Weights of a small mixture-of-experts language model, trained from scratch on English Wikipedia.
Size: width 96, vocabulary 9168.
Experts: 256 experts in each of 11 layers, 32 squared ReGLU neurons an expert, 4 picks a token, a sigmoid router.
Training: a variant of SOAP for the experts, 4791 steps.
Below are experts of layer 8 (counted from 0) of a mixture-of-experts language model. Rows are named router (the router's row for the expert), gate (a neuron's input weights, with its number), up (a neuron's input weights, with its number), down (a neuron's output weights, with its number) and show model dimensions 0-95. Each number is 200 + 30 x the weight over its row's rms, rounded and kept within 0 to 999.
After each expert's rows: a language model's description of what the expert responds to. This comes from a sample of Wikipedia text that the model never trained on.

# expert 45
router,187,189,147,183,223,226,211,182,164,272,269,175,235,199,188,224,251,235,192,212,214,144,234,205,231,229,232,184,182,167,181,195,195,220,163,237,186,220,153,186,169,204,210,138,165,209,215,237,231,219,200,245,210,145,183,158,191,207,225,162,208,195,201,161,225,191,203,213,198,277,206,226,259,176,200,178,166,203,198,197,211,165,241,151,230,176,221,143,238,222,200,177,209,203,222,229
gate2,132,192,225,182,206,227,200,224,207,195,264,201,219,183,253,206,229,227,174,162,203,161,174,234,203,164,246,230,200,220,169,244,264,151,222,209,173,172,156,188,217,194,171,203,202,186,168,210,192,175,214,247,176,173,207,139,240,213,208,189,174,239,201,194,228,163,196,243,203,256,190,187,227,204,222,196,188,217,179,204,184,181,208,140,234,219,192,124,245,235,207,210,166,247,259,216
up2,158,199,212,220,211,167,143,203,179,199,202,224,181,240,186,137,174,178,221,227,152,199,223,164,141,216,224,245,215,183,206,228,241,201,172,204,163,181,171,208,176,136,213,181,217,180,193,185,235,225,281,211,191,200,232,160,188,141,193,217,250,150,188,192,196,225,206,238,158,199,168,174,189,197,176,148,228,164,196,215,231,186,196,177,187,194,246,165,210,186,199,256,274,205,219,228
down2,198,231,223,149,239,219,179,233,201,151,174,178,177,198,172,160,186,215,226,171,214,224,167,239,212,218,199,218,204,170,233,197,227,232,243,155,280,217,141,210,185,137,244,203,230,214,211,231,200,232,168,192,223,158,188,222,138,216,257,200,194,172,234,205,185,148,227,211,223,171,192,224,224,222,185,230,233,205,221,152,186,206,196,236,191,181,221,221,222,147,213,247,249,210,146,198
It responds to: Surname fragments. Pieces of personal surnames, mostly English or Germanic, after a first name or initial, such as Ro-os-evelt, Br-isc-oe, Roberts.

# expert 0
router,192,182,186,159,193,198,213,144,170,253,165,240,165,170,161,238,240,185,162,168,170,135,253,225,166,167,274,198,185,187,175,192,252,211,216,226,170,211,162,189,250,174,235,170,178,189,252,222,192,171,187,180,188,236,208,167,239,171,211,212,164,242,242,187,241,210,197,183,200,219,189,269,196,207,204,191,172,207,166,223,155,179,179,155,173,238,207,206,229,216,197,206,154,202,206,211
gate0,172,219,158,220,217,181,186,222,194,191,203,180,145,161,150,205,157,230,177,224,198,162,236,170,187,162,288,154,179,177,203,228,200,211,245,219,146,163,184,165,209,184,248,182,239,227,238,196,156,200,300,190,177,215,184,159,228,223,217,205,186,203,198,195,195,259,215,161,181,152,194,232,222,213,231,191,168,210,193,205,198,238,239,184,176,217,162,214,175,215,198,235,202,243,213,187
up0,210,246,224,217,213,250,181,218,243,257,180,208,159,181,252,147,232,200,219,187,168,163,201,218,230,186,230,170,244,197,209,140,154,243,186,205,193,230,204,157,200,172,279,188,222,205,201,229,191,159,248,241,211,189,172,208,157,237,185,240,150,196,197,165,173,256,196,254,199,254,226,176,204,209,199,209,197,227,135,199,177,223,205,185,182,227,200,177,198,187,208,176,249,223,204,211
down0,257,195,191,194,183,219,195,240,127,185,238,168,253,221,167,194,178,193,190,201,241,223,148,150,181,196,158,192,198,171,159,211,231,199,201,198,251,236,178,245,195,183,314,212,137,153,191,236,186,220,145,228,225,208,194,234,225,203,226,161,188,203,177,195,207,166,225,204,210,198,193,206,184,191,171,228,200,177,223,180,228,146,184,201,214,246,212,204,243,166,202,199,222,197,242,193
It responds to: Title word endings. Final words or word-ending pieces inside titles of films, albums, books and shows, such as Mind, Sla-very, Follow-s, Ever-last-ing.

# expert 52
router,243,181,148,207,199,163,157,190,249,198,158,237,237,202,206,176,209,181,144,168,232,240,169,145,189,234,199,195,217,252,203,201,179,233,189,156,173,224,191,218,231,227,245,184,170,241,205,256,272,188,207,164,211,190,174,244,205,200,198,171,185,143,150,158,186,198,188,188,220,232,172,172,155,160,168,185,238,198,181,208,230,184,182,226,163,224,196,207,181,229,159,158,172,175,185,169
gate2,198,189,198,231,195,196,239,248,191,151,185,179,146,195,237,156,221,208,206,238,204,151,210,193,226,178,238,258,234,128,216,178,200,221,161,201,138,253,251,144,222,176,150,155,209,181,201,248,237,209,174,195,217,192,133,182,171,212,196,220,163,183,196,168,215,175,237,176,214,192,242,232,201,237,188,182,200,222,152,211,164,209,178,163,197,168,144,174,180,179,208,192,190,220,210,211
up2,188,203,191,252,194,230,215,182,229,179,188,169,217,186,197,187,193,138,232,187,183,170,250,181,193,228,159,189,236,231,200,213,214,188,282,231,194,227,200,222,200,171,220,178,172,257,212,196,231,204,195,238,144,148,165,195,201,211,196,216,222,176,261,172,187,231,146,245,160,245,208,195,148,211,239,183,153,243,153,172,215,245,189,208,229,220,192,190,166,247,192,231,247,162,179,226
down2,241,247,234,229,96,219,197,229,211,186,133,203,185,183,225,244,215,209,231,176,257,190,213,247,236,197,224,204,177,211,215,230,217,161,186,221,236,204,222,247,184,206,170,160,200,205,173,165,274,180,220,206,227,206,230,190,212,201,266,167,223,192,221,243,275,196,169,209,204,186,203,170,187,245,183,151,193,202,209,245,175,185,230,208,196,184,217,199,189,178,203,213,171,214,159,231
It responds to: Table cell separators. Pipe separators after dates or names in tables of listed buildings and minor planets, near MPC, Kitt Peak, Spacewatch.

# expert 11
router,222,210,195,226,179,164,162,191,206,204,223,206,189,164,205,239,185,151,179,183,224,242,192,191,174,250,212,185,146,177,171,161,207,238,209,253,213,186,193,234,191,228,214,174,132,247,231,228,240,146,211,241,186,132,192,209,219,191,191,217,197,187,207,168,204,246,180,185,165,195,245,205,157,158,170,203,205,204,233,266,230,154,161,140,161,216,130,200,190,209,233,182,193,187,177,185
gate0,208,205,215,223,187,183,222,241,153,199,181,183,184,106,173,216,166,204,194,271,194,235,211,233,174,229,237,230,166,160,214,183,196,225,270,241,187,264,248,160,232,158,128,185,155,215,249,137,185,180,186,203,196,171,215,191,177,186,199,212,198,189,192,225,217,264,187,191,182,203,235,172,243,204,199,178,171,195,230,213,207,189,242,207,191,222,174,188,171,189,212,203,225,203,179,162
up0,205,232,180,209,242,207,190,192,163,164,233,219,163,177,181,174,204,207,185,174,240,158,156,234,171,164,190,168,187,240,219,261,186,224,168,214,183,159,196,214,234,215,193,232,159,177,227,221,203,240,198,238,234,176,198,229,230,237,209,187,198,228,164,223,244,214,162,160,135,242,219,237,190,241,242,193,194,162,212,221,172,175,249,173,232,217,216,196,223,183,241,258,241,140,182,247
down0,161,193,226,243,215,185,187,215,198,163,223,206,239,194,188,247,230,225,239,197,206,168,182,193,239,220,193,186,258,218,208,238,173,187,165,166,219,221,218,227,221,226,231,172,185,206,235,196,198,200,239,221,233,211,165,211,187,225,221,165,166,169,223,285,196,208,159,180,168,204,219,212,244,124,236,203,211,154,210,119,192,171,218,225,155,205,138,197,256,223,164,210,231,234,178,178
It responds to: Occupation nouns. Occupation and role nouns after a nationality in biographies and name lists, such as footballer, politician, actress, producer, tenor.

# expert 31
router,206,155,187,187,190,155,217,209,225,246,190,187,227,188,129,235,209,154,232,192,212,142,183,197,188,173,242,206,225,125,186,197,203,234,204,172,201,244,152,250,162,233,219,165,204,229,179,227,214,211,238,189,167,191,157,147,235,252,189,223,191,197,249,196,161,170,212,200,238,182,187,211,241,177,177,202,260,228,174,165,223,194,213,162,172,251,222,213,204,240,222,193,208,215,255,186
gate0,250,230,226,202,153,239,253,203,208,243,224,176,242,174,219,273,209,186,212,182,181,167,233,201,213,189,262,229,174,139,168,145,206,226,196,200,170,226,220,217,182,200,222,187,214,169,140,185,208,187,215,234,156,232,220,137,190,226,215,264,182,152,161,217,180,192,205,197,247,193,202,193,184,254,214,245,230,249,218,205,192,206,213,244,209,206,194,215,181,198,234,226,192,236,161,230
up0,194,130,191,132,208,278,207,224,227,161,206,245,176,184,195,155,157,151,219,182,214,167,178,239,213,242,224,180,169,212,218,224,196,175,200,242,203,165,230,251,186,210,255,200,206,162,218,236,164,212,214,216,229,235,201,176,183,147,210,213,200,141,235,234,174,163,207,200,202,181,182,196,187,186,250,161,217,218,182,219,180,180,158,151,226,193,182,225,232,235,198,250,235,194,234,194
down0,172,202,233,207,225,211,244,151,169,168,152,137,176,236,245,214,204,250,168,192,187,211,188,228,191,191,208,191,162,234,202,191,150,205,199,133,188,208,201,184,174,223,196,238,160,205,180,256,260,243,183,211,182,191,208,203,252,201,223,173,166,187,207,152,204,231,174,187,193,161,232,171,225,200,219,117,165,200,181,239,172,207,167,199,237,199,187,178,203,153,124,209,165,222,198,198
It responds to: Surname syllables with -ll. Syllable pieces inside personal surnames and place names, often -all, -ill, -ell sounds, such as G-ill, Rockw-all, Schn-ell, Bl-an-ey.

# expert 3
router,211,214,166,175,147,264,237,219,183,172,229,181,246,156,153,183,183,276,187,186,220,157,201,196,231,217,181,195,185,144,183,215,213,184,185,223,198,176,178,236,260,142,211,196,183,232,165,225,237,220,206,211,265,179,148,175,213,170,261,202,190,177,210,168,206,162,209,227,256,209,204,208,188,182,210,240,151,185,225,221,211,205,176,239,171,217,220,175,234,215,173,232,245,210,229,224
gate4,209,227,211,179,239,298,172,220,167,202,177,216,172,196,166,199,163,237,204,165,205,186,237,201,215,166,175,192,210,147,213,211,268,181,199,244,134,233,188,213,192,188,170,218,190,193,203,202,234,196,201,149,243,258,166,195,219,237,234,176,228,176,179,213,161,186,175,224,215,241,198,186,122,251,257,232,148,170,184,174,215,213,159,220,198,205,183,213,241,224,189,189,200,212,186,214
up4,193,220,184,163,214,170,192,217,231,240,217,170,140,228,230,183,233,164,201,169,167,181,188,194,190,202,186,189,170,170,185,262,236,214,208,193,225,245,200,218,174,215,251,214,242,228,249,199,204,182,243,257,243,220,183,235,137,200,155,253,193,198,205,211,242,211,140,184,183,224,168,194,141,200,205,201,249,244,248,219,143,172,243,176,224,189,179,221,181,164,218,161,192,215,183,224
down4,235,214,243,220,254,217,183,209,160,217,186,172,210,183,146,182,191,227,191,238,247,194,192,156,195,195,246,166,165,211,186,244,201,210,179,207,164,230,185,192,224,194,145,220,135,201,190,166,218,150,185,188,193,152,184,222,189,208,136,188,235,202,232,198,147,211,239,252,112,190,221,191,249,147,224,171,218,179,195,189,220,229,225,234,204,200,220,215,203,168,214,207,168,234,175,146
It responds to: Slavic/foreign name pieces. Mid-word pieces inside non-English names and places, especially Slavic or Indian, such as Laf-č-iski, Panč-ev-o, P-aur-i Garhwal.

# expert 1
router,160,219,162,202,212,240,209,169,189,145,177,224,158,185,209,260,228,175,221,213,199,150,190,222,192,196,208,203,189,194,194,133,196,204,222,221,212,195,278,164,211,172,195,193,159,129,208,176,249,169,212,219,211,184,243,175,211,194,156,210,190,145,184,207,173,175,195,178,230,178,220,239,176,196,233,240,202,191,223,144,188,248,207,247,207,170,169,177,246,161,149,170,201,251,169,236
gate0,192,191,248,171,201,132,245,230,209,173,199,194,208,196,234,176,183,209,236,177,249,127,221,219,137,144,184,167,163,187,172,192,198,192,210,210,190,234,226,228,201,183,176,187,200,148,213,220,238,265,198,245,259,249,178,208,185,203,253,187,200,174,236,188,246,192,186,258,164,200,195,221,224,153,219,262,237,212,174,179,176,234,206,206,247,200,181,191,199,204,205,201,212,228,186,245
up0,175,234,189,138,180,211,165,267,266,262,188,177,185,191,200,189,178,232,201,162,189,179,193,214,212,191,199,202,224,188,114,146,206,225,202,211,167,169,173,172,210,207,228,143,184,198,232,193,143,213,212,229,195,188,190,183,165,214,222,228,177,212,190,192,238,283,191,222,169,198,181,164,195,228,205,197,233,202,198,180,159,197,187,210,167,168,189,264,216,229,265,193,209,250,241,206
down0,193,214,190,228,227,224,199,235,216,180,200,240,232,179,227,231,259,206,194,244,198,199,198,144,202,203,217,222,170,190,216,212,231,200,216,222,215,234,218,130,192,198,201,247,238,143,248,140,214,226,179,194,197,185,230,205,229,249,212,165,134,207,205,204,224,215,213,181,155,237,179,174,204,242,204,232,247,154,200,205,185,228,119,149,212,212,255,171,240,212,188,252,212,217,177,167
It responds to: Table and list delimiters. Pipe cells, dashes, commas and periods separating entries in tables, lists and citations, plus three-letter country codes like USA, CAN, GBR.

# expert 59
router,203,197,203,203,196,203,205,192,212,228,201,222,229,204,206,211,240,186,149,215,207,210,231,214,195,227,223,154,171,239,212,136,184,223,173,144,177,201,158,204,158,265,205,195,241,203,180,236,279,186,180,157,226,247,203,265,168,179,167,172,227,208,176,150,218,204,255,238,170,168,175,127,186,174,186,184,151,200,205,187,218,144,174,181,164,217,210,247,212,179,189,203,213,150,191,186
gate4,183,211,206,164,171,232,195,246,174,172,219,183,244,217,233,191,179,236,178,194,241,208,204,244,254,237,258,194,163,170,201,165,229,209,269,224,217,163,174,216,237,243,153,198,218,209,183,239,236,211,193,180,226,241,192,233,218,164,142,161,206,209,167,184,217,215,255,220,216,154,234,195,176,206,221,247,170,184,196,168,276,188,198,247,192,177,199,193,246,188,213,218,238,182,240,208
up4,246,215,186,242,156,204,219,193,200,233,202,185,197,203,242,177,199,202,182,149,207,210,167,219,124,202,219,219,173,232,191,163,194,219,204,214,250,160,176,198,217,220,237,187,172,173,188,200,225,164,208,168,182,212,244,188,199,154,187,194,258,177,155,156,230,186,155,222,148,187,190,213,252,207,216,234,216,175,149,163,214,185,200,164,187,200,194,235,211,97,248,192,266,213,208,224
down4,217,153,183,211,144,253,163,175,233,217,189,216,242,208,224,194,182,177,178,170,215,156,192,214,198,228,257,206,177,233,162,203,205,233,183,165,198,169,285,140,174,199,183,257,198,234,225,183,189,176,239,196,213,221,216,182,211,250,221,231,186,205,159,184,193,194,180,196,282,176,202,201,198,218,188,200,252,185,191,185,205,205,197,201,254,261,194,153,216,280,218,236,204,187,210,202
It responds to: Place and time nouns. Nouns for places, regions and dates after the or in, such as coast, island, province, Australia, Edinburgh, April.

# expert 21
router,230,153,189,206,232,159,164,162,225,202,176,234,238,225,192,167,197,172,177,187,196,246,172,143,158,222,177,159,178,251,217,182,168,222,155,158,203,205,194,218,185,204,257,237,242,212,218,231,235,175,227,177,194,174,157,246,200,241,230,164,218,153,172,183,181,202,207,173,168,216,156,157,162,162,174,177,230,229,232,205,234,168,173,173,169,240,201,200,165,236,171,170,187,149,206,171
gate0,209,210,231,197,154,221,248,221,173,200,189,210,199,220,185,205,153,218,221,196,189,191,225,239,145,173,188,189,188,143,159,183,255,207,217,190,232,156,219,163,209,204,133,186,160,243,179,167,204,200,183,239,164,250,234,173,218,146,202,232,159,188,248,217,209,150,169,250,175,225,251,245,179,201,246,197,184,207,194,250,172,182,207,275,191,205,182,241,216,181,218,229,201,191,202,237
up0,232,174,218,175,162,203,155,164,276,238,227,169,220,240,230,241,227,217,224,151,223,185,217,210,231,244,204,197,221,176,178,205,226,177,227,193,252,266,196,210,254,230,241,223,211,158,184,222,198,182,213,208,235,164,200,172,184,171,191,152,158,197,199,218,229,208,156,223,229,238,227,218,187,155,169,164,187,206,207,208,164,191,171,219,180,196,215,197,201,220,120,181,171,210,272,224
down0,242,182,148,143,198,177,240,186,190,215,174,207,183,184,215,140,222,194,211,247,227,243,206,164,201,180,177,162,185,173,214,211,193,173,226,223,178,217,205,243,215,159,277,176,197,206,240,155,214,230,236,173,202,172,255,197,162,182,205,232,147,205,171,220,185,187,162,175,191,189,300,193,150,222,202,203,166,241,230,166,203,177,178,178,226,224,185,218,177,243,177,188,184,242,224,203
It responds to: Year and number digits. Single digits inside years and figures, often in tables, such as 1-9-60, 20-0, 6-th; also had, wanted.

# expert 39
router,247,208,212,225,203,222,198,170,159,266,153,171,186,189,228,209,216,162,214,203,135,244,240,224,168,146,218,107,195,180,171,188,172,219,197,209,195,191,180,233,217,204,184,184,239,217,193,231,241,241,209,144,202,204,201,181,149,153,203,168,246,150,206,164,211,196,220,158,168,219,219,205,177,180,208,161,221,246,173,177,156,167,195,150,220,183,172,231,170,206,236,203,215,232,200,190
gate0,223,211,221,202,187,226,223,242,201,236,156,190,220,187,177,272,224,179,222,210,107,208,212,207,216,174,211,145,201,116,170,178,218,222,228,212,192,211,186,212,231,158,169,177,182,255,178,245,223,264,169,230,235,192,208,206,180,180,223,223,187,215,205,165,211,240,193,206,213,219,267,217,191,234,233,198,178,179,203,201,172,185,241,198,230,205,163,254,155,224,165,250,218,225,227,199
up0,275,246,216,223,101,222,184,181,187,256,240,191,267,195,214,167,230,185,149,170,267,182,208,187,217,184,185,203,174,174,165,188,222,187,192,194,205,221,191,189,209,239,190,159,193,197,169,218,244,220,202,175,220,234,214,221,144,145,207,204,216,195,250,167,207,209,208,195,137,182,197,195,237,177,163,167,209,204,246,164,210,172,183,192,180,178,199,187,189,220,219,190,138,224,223,228
down0,165,202,178,141,148,180,190,222,200,183,162,156,224,221,198,201,144,199,197,252,183,195,240,198,164,212,194,182,207,213,214,210,165,254,218,170,181,201,220,137,165,217,256,210,234,204,232,238,201,192,186,183,186,188,163,252,192,170,223,167,196,222,164,201,164,237,158,189,192,261,230,187,165,182,202,164,164,235,171,234,148,276,231,191,205,223,168,244,228,212,221,234,210,210,155,220
It responds to: Event and award nouns. Head nouns of named elections, competitions and honors after a year or adjective, such as general election, Championships, Award, medal.

# expert 24
router,230,154,184,207,234,162,165,162,227,203,180,233,236,218,190,165,195,170,176,193,194,241,172,148,163,221,173,158,181,252,215,183,171,221,152,161,205,203,199,218,185,206,259,234,241,218,220,232,236,174,227,179,193,174,157,248,198,246,229,163,214,148,169,183,181,199,208,173,171,218,160,162,157,162,171,177,230,230,231,204,230,171,174,170,163,241,203,201,164,235,171,170,186,147,202,169
gate3,170,237,235,221,187,165,217,234,204,182,188,158,167,189,198,213,248,204,214,209,175,185,209,250,245,188,246,228,241,155,195,223,231,193,206,212,217,192,216,175,219,194,174,158,149,213,152,183,191,212,183,199,206,179,226,155,200,180,152,314,196,242,232,160,205,175,174,236,191,215,254,226,247,250,216,209,160,171,148,206,181,213,228,236,188,193,173,185,200,166,223,198,210,248,203,240
up3,200,188,167,196,178,217,171,180,216,222,221,208,204,173,227,210,167,207,137,192,224,199,250,152,201,114,177,254,167,190,197,205,172,175,228,166,209,200,193,163,215,209,209,195,160,155,195,195,185,190,176,263,258,205,186,227,142,235,193,225,219,230,218,228,159,228,237,177,149,172,172,150,184,130,183,167,187,188,205,212,203,219,224,178,188,199,236,187,257,157,239,179,238,169,167,196
down3,223,199,249,179,212,205,204,185,191,190,218,136,138,205,166,216,174,184,199,186,212,215,198,204,213,176,251,258,204,195,224,231,176,193,199,229,207,247,140,187,199,195,224,258,216,216,241,174,177,212,228,219,149,187,193,237,196,227,200,238,263,186,238,247,191,150,249,181,193,180,260,165,180,192,177,167,198,162,189,191,262,191,203,234,199,213,132,208,207,180,194,185,238,197,142,147
It responds to: Table cell separators. Pipe separators and blank cells between numbers in sports statistics and data tables, after digits or dashes, as in | 2 | 2.

# expert 15
router,237,203,182,215,172,197,188,182,214,255,196,153,167,220,234,191,213,200,209,180,194,157,277,239,201,191,194,182,233,215,233,185,242,214,200,191,210,189,174,204,191,167,212,150,176,220,210,169,163,219,222,232,229,257,270,204,175,202,200,197,210,285,256,180,224,236,192,275,215,230,180,209,186,238,194,200,165,138,173,248,206,180,201,220,221,208,198,212,170,164,199,234,230,209,152,150
gate8,204,169,171,157,178,266,179,238,217,203,216,185,193,212,213,150,155,197,216,208,219,135,211,215,221,170,200,194,238,221,203,228,273,193,181,205,215,185,177,205,247,178,233,170,194,191,175,201,196,223,219,219,263,235,236,241,211,244,174,201,190,250,243,178,237,222,152,246,211,198,139,176,216,227,192,170,202,163,166,224,193,224,213,158,259,223,167,243,189,179,205,190,215,271,205,176
up8,199,201,217,195,196,190,200,160,204,172,154,187,116,190,223,195,194,224,243,232,174,175,261,217,222,126,189,239,212,186,164,170,210,170,257,181,244,184,150,208,204,209,216,151,153,195,174,192,149,199,220,176,207,240,218,229,205,155,213,119,158,174,180,234,182,228,209,210,219,213,227,151,194,169,166,192,205,178,144,178,165,189,160,200,202,211,217,170,234,224,188,159,196,178,220,221
down8,131,264,216,156,199,214,182,205,207,215,210,190,279,237,132,155,249,220,242,132,186,162,185,186,211,263,215,188,194,171,200,183,221,167,190,190,183,193,225,153,180,197,212,239,216,181,156,152,237,201,198,223,177,174,183,210,238,207,178,186,221,192,193,253,180,232,221,233,221,226,203,248,221,183,193,192,255,189,207,185,219,188,200,268,189,232,204,211,200,207,208,170,259,222,216,209
It responds to: Plural noun endings. Plural suffixes and plural nouns in running prose, such as -s, -ers, -ions, players, members, buildings, migr-ants.

# expert 55
router,230,153,187,206,234,162,162,162,225,201,177,235,236,225,192,167,196,170,175,190,194,242,170,146,160,224,178,158,181,251,217,183,165,223,153,160,200,206,194,220,184,205,258,236,241,214,218,230,238,175,228,181,195,175,157,247,197,243,230,166,218,153,167,181,181,201,209,173,170,215,160,158,160,162,172,177,227,228,230,206,231,168,171,173,167,240,203,199,164,238,170,171,186,147,205,171
gate3,165,205,215,235,217,191,219,175,196,187,223,179,152,171,196,228,246,216,207,222,273,209,187,200,200,158,227,294,220,165,240,177,255,189,244,211,218,218,184,206,172,159,172,184,199,186,145,215,188,209,197,246,175,184,187,175,219,179,170,170,167,205,195,153,149,147,236,275,225,200,247,213,196,201,235,166,195,181,157,178,237,189,190,189,182,181,180,204,243,162,233,229,208,235,220,175
up3,185,220,224,193,220,245,193,190,201,204,206,174,188,195,194,237,166,226,187,214,129,225,165,197,218,225,231,161,155,230,220,187,148,224,203,181,200,210,221,254,261,243,171,136,162,176,241,194,190,187,199,188,254,228,167,129,237,212,130,173,254,186,198,181,177,134,216,253,214,182,216,185,193,198,189,205,227,249,200,188,195,153,237,198,171,184,208,195,193,201,244,159,188,183,224,189
down3,194,195,194,203,206,164,197,206,187,198,226,196,230,236,231,178,136,163,189,146,193,194,186,194,181,174,287,171,190,160,254,216,198,165,214,186,239,220,178,195,221,237,187,187,189,201,181,206,240,230,183,197,214,183,274,194,213,188,189,219,175,267,205,246,208,223,157,133,268,179,186,214,185,190,170,174,175,253,257,200,161,229,246,213,265,176,169,205,218,198,228,208,202,220,212,226
It responds to: Sentence-final periods. Periods ending sentences, along with completed word endings and result words like resulting, caused, Following, in prose sections.

# expert 25
router,197,221,210,203,194,245,142,142,200,220,175,166,195,233,228,176,246,169,172,154,192,201,266,216,158,212,233,177,176,186,167,157,262,236,196,178,239,198,166,175,176,170,220,166,197,195,203,240,148,168,180,222,195,206,165,227,214,251,183,165,197,214,227,233,224,184,218,229,174,186,162,237,234,194,173,173,224,188,243,172,197,185,191,203,190,225,199,206,168,244,137,184,204,174,212,115
gate5,141,186,207,122,169,220,202,158,191,235,247,227,182,227,202,192,161,232,218,220,235,172,181,186,252,173,212,241,172,170,165,199,228,191,199,211,184,224,185,166,161,256,186,199,199,229,184,242,182,178,221,196,234,183,198,232,208,185,173,209,215,193,209,275,233,144,158,193,284,179,184,168,227,216,165,199,215,165,164,201,196,241,219,204,197,255,223,213,217,220,230,202,205,173,176,137
up5,233,166,186,207,226,207,185,186,193,209,245,219,193,174,215,184,146,223,165,211,147,151,232,231,204,177,238,201,156,239,205,183,202,207,187,195,231,148,253,137,194,212,164,162,218,227,210,204,230,238,210,262,169,156,150,203,185,162,252,194,161,172,176,202,218,240,178,197,212,135,235,192,239,147,230,218,139,188,215,214,249,225,188,221,215,225,165,170,209,235,211,201,170,186,179,202
down5,219,205,269,214,190,216,207,212,208,205,172,202,200,191,200,250,171,213,200,149,193,178,169,191,166,163,192,211,185,231,149,241,197,240,186,213,172,199,244,151,199,218,173,204,191,184,198,227,210,138,210,209,291,237,155,150,106,192,175,170,207,193,195,213,237,169,160,155,175,174,182,222,213,210,209,235,220,193,198,213,238,175,198,216,156,191,231,197,212,249,227,216,207,180,215,125
It responds to: Plural and noun suffixes. Noun-ending pieces, often plural, in names of parties, organizations and titles, such as Peas-ants, Compan-ies, Club-s, People, Democrats.

# expert 48
router,209,209,210,204,235,222,220,143,185,192,172,212,202,203,211,160,165,182,188,177,179,137,214,187,253,212,220,188,174,164,212,176,176,221,203,152,178,142,187,158,182,251,226,217,198,169,216,240,161,258,230,217,217,220,184,211,273,160,188,150,218,228,200,251,185,161,203,252,162,157,165,171,163,180,185,221,215,157,213,190,213,184,194,190,207,214,260,223,162,188,228,196,181,271,218,172
gate1,205,158,215,210,240,190,199,226,183,176,189,156,159,178,219,163,202,185,174,167,220,210,203,206,261,193,248,161,238,170,209,182,220,203,178,204,141,235,209,138,183,160,216,197,214,203,207,188,205,259,248,173,186,221,213,217,243,169,192,165,160,211,249,243,149,202,169,236,208,193,220,227,222,209,202,226,212,178,176,200,184,175,134,247,260,157,237,208,188,178,236,183,163,277,209,195
up1,185,214,239,149,215,179,184,192,201,203,221,184,185,188,159,130,193,162,171,250,186,211,200,175,219,265,190,212,238,166,210,183,191,193,172,207,247,143,198,196,226,233,266,198,233,236,190,201,208,150,189,185,158,147,190,147,195,172,156,179,207,187,206,189,250,227,200,228,220,196,180,167,243,115,243,227,239,254,161,192,182,206,209,198,197,220,190,196,198,162,245,198,200,228,176,166
down1,158,224,188,211,213,185,202,236,233,258,246,194,199,204,168,202,205,181,197,230,228,172,264,184,211,140,209,193,228,211,209,180,167,279,243,232,218,207,155,232,182,210,224,182,261,191,179,201,215,203,195,221,200,167,169,204,165,192,235,202,240,213,156,210,252,191,216,169,171,205,205,209,196,168,250,223,171,206,222,203,172,265,180,214,176,278,243,279,220,228,230,206,214,187,190,224
It responds to: ch and gh pieces. Word-internal ch and gh pieces, as in an-ch-or, or-ch-id, Ex-ch-anges, McL-ough-lin, and line breaks before section headings.

# expert 63
router,229,154,186,206,233,161,163,163,225,201,177,233,237,223,193,168,198,170,175,190,194,243,172,145,159,224,178,158,178,251,218,184,166,223,154,160,201,206,194,218,183,203,258,237,242,215,217,228,237,174,228,180,194,174,158,246,198,243,229,167,217,151,167,181,182,201,208,172,169,215,159,157,160,162,173,178,229,229,230,206,231,168,172,173,167,238,204,197,164,237,170,170,187,146,205,170
gate3,211,234,175,183,157,197,164,216,188,183,208,220,123,224,209,178,255,208,257,216,167,233,226,245,234,183,235,226,252,207,219,213,220,203,266,265,217,203,228,164,229,216,169,157,186,197,202,186,199,211,181,184,188,251,198,152,197,173,196,247,179,245,145,213,224,205,167,257,196,177,259,203,219,250,235,224,176,192,156,203,190,185,183,223,224,153,206,188,183,205,191,239,159,204,228,206
up3,204,179,204,193,186,193,188,162,169,263,224,185,228,183,201,223,203,197,228,240,169,168,187,180,218,247,196,202,183,216,171,158,243,235,131,263,264,229,175,224,247,185,190,226,198,173,255,206,184,250,206,196,235,218,216,191,225,180,207,162,161,189,187,184,164,213,260,225,213,190,202,187,209,172,216,126,150,223,200,214,172,174,175,200,248,214,215,190,254,267,164,160,177,214,202,205
down3,218,208,161,251,217,164,244,216,231,149,163,220,199,189,200,177,203,228,174,151,222,221,202,187,214,252,187,177,199,175,241,217,161,240,199,188,210,193,192,172,160,182,219,185,232,135,153,156,209,196,215,239,191,161,176,225,159,198,219,220,309,202,190,183,182,217,165,229,175,200,222,231,172,187,163,173,195,175,185,134,215,197,189,174,158,216,223,195,201,197,163,144,161,153,202,182
It responds to: Table cells and digits. Digits, decimal points and pipe separators in stats tables, such as 13.27, 1.82, 10.6, plus a few verbs like found.

# expert 7
router,181,213,229,183,188,207,284,153,180,228,162,189,166,230,197,202,178,207,214,177,240,163,266,236,189,173,195,229,196,181,222,254,214,195,198,260,208,176,169,163,205,214,170,158,257,177,209,220,251,178,209,189,212,251,220,130,173,153,138,147,216,218,191,199,221,205,235,208,177,174,226,147,248,211,187,186,208,208,191,213,202,181,189,205,246,218,192,217,164,169,244,202,158,201,213,175
gate4,170,182,201,194,214,206,208,161,191,196,174,185,159,220,186,211,202,196,248,203,216,188,245,204,239,225,217,211,193,167,222,253,232,211,171,184,209,229,187,232,233,207,164,192,207,216,171,168,207,196,127,142,216,215,210,178,190,132,166,203,199,198,227,213,149,189,194,245,218,210,155,211,193,197,208,178,211,247,110,154,195,270,178,233,142,210,183,242,185,111,235,205,219,194,216,192
up4,190,262,225,220,164,211,217,249,217,183,174,221,148,196,234,137,179,245,212,169,191,160,159,222,147,171,179,221,186,180,220,232,240,219,199,200,142,137,197,201,188,237,211,244,230,233,201,176,220,207,222,193,226,246,216,127,173,208,183,204,207,228,205,228,234,221,241,196,184,263,183,191,225,198,264,173,235,201,181,205,179,170,191,223,236,241,190,239,199,180,177,205,206,246,168,224
down4,203,216,218,164,214,231,176,170,279,185,165,157,191,207,210,197,233,207,199,235,203,177,227,207,140,152,205,220,195,172,211,244,149,206,184,164,181,163,225,175,246,240,176,174,210,153,209,180,247,151,197,207,237,175,210,191,219,209,238,211,208,157,145,187,184,240,207,161,119,164,173,204,219,182,232,217,193,250,215,227,148,171,236,215,169,209,178,185,206,200,188,155,194,150,175,226
It responds to: Time span expressions. Time-unit words and quantity words before them in narrative text, such as years, months, days, than, about, until, and month names.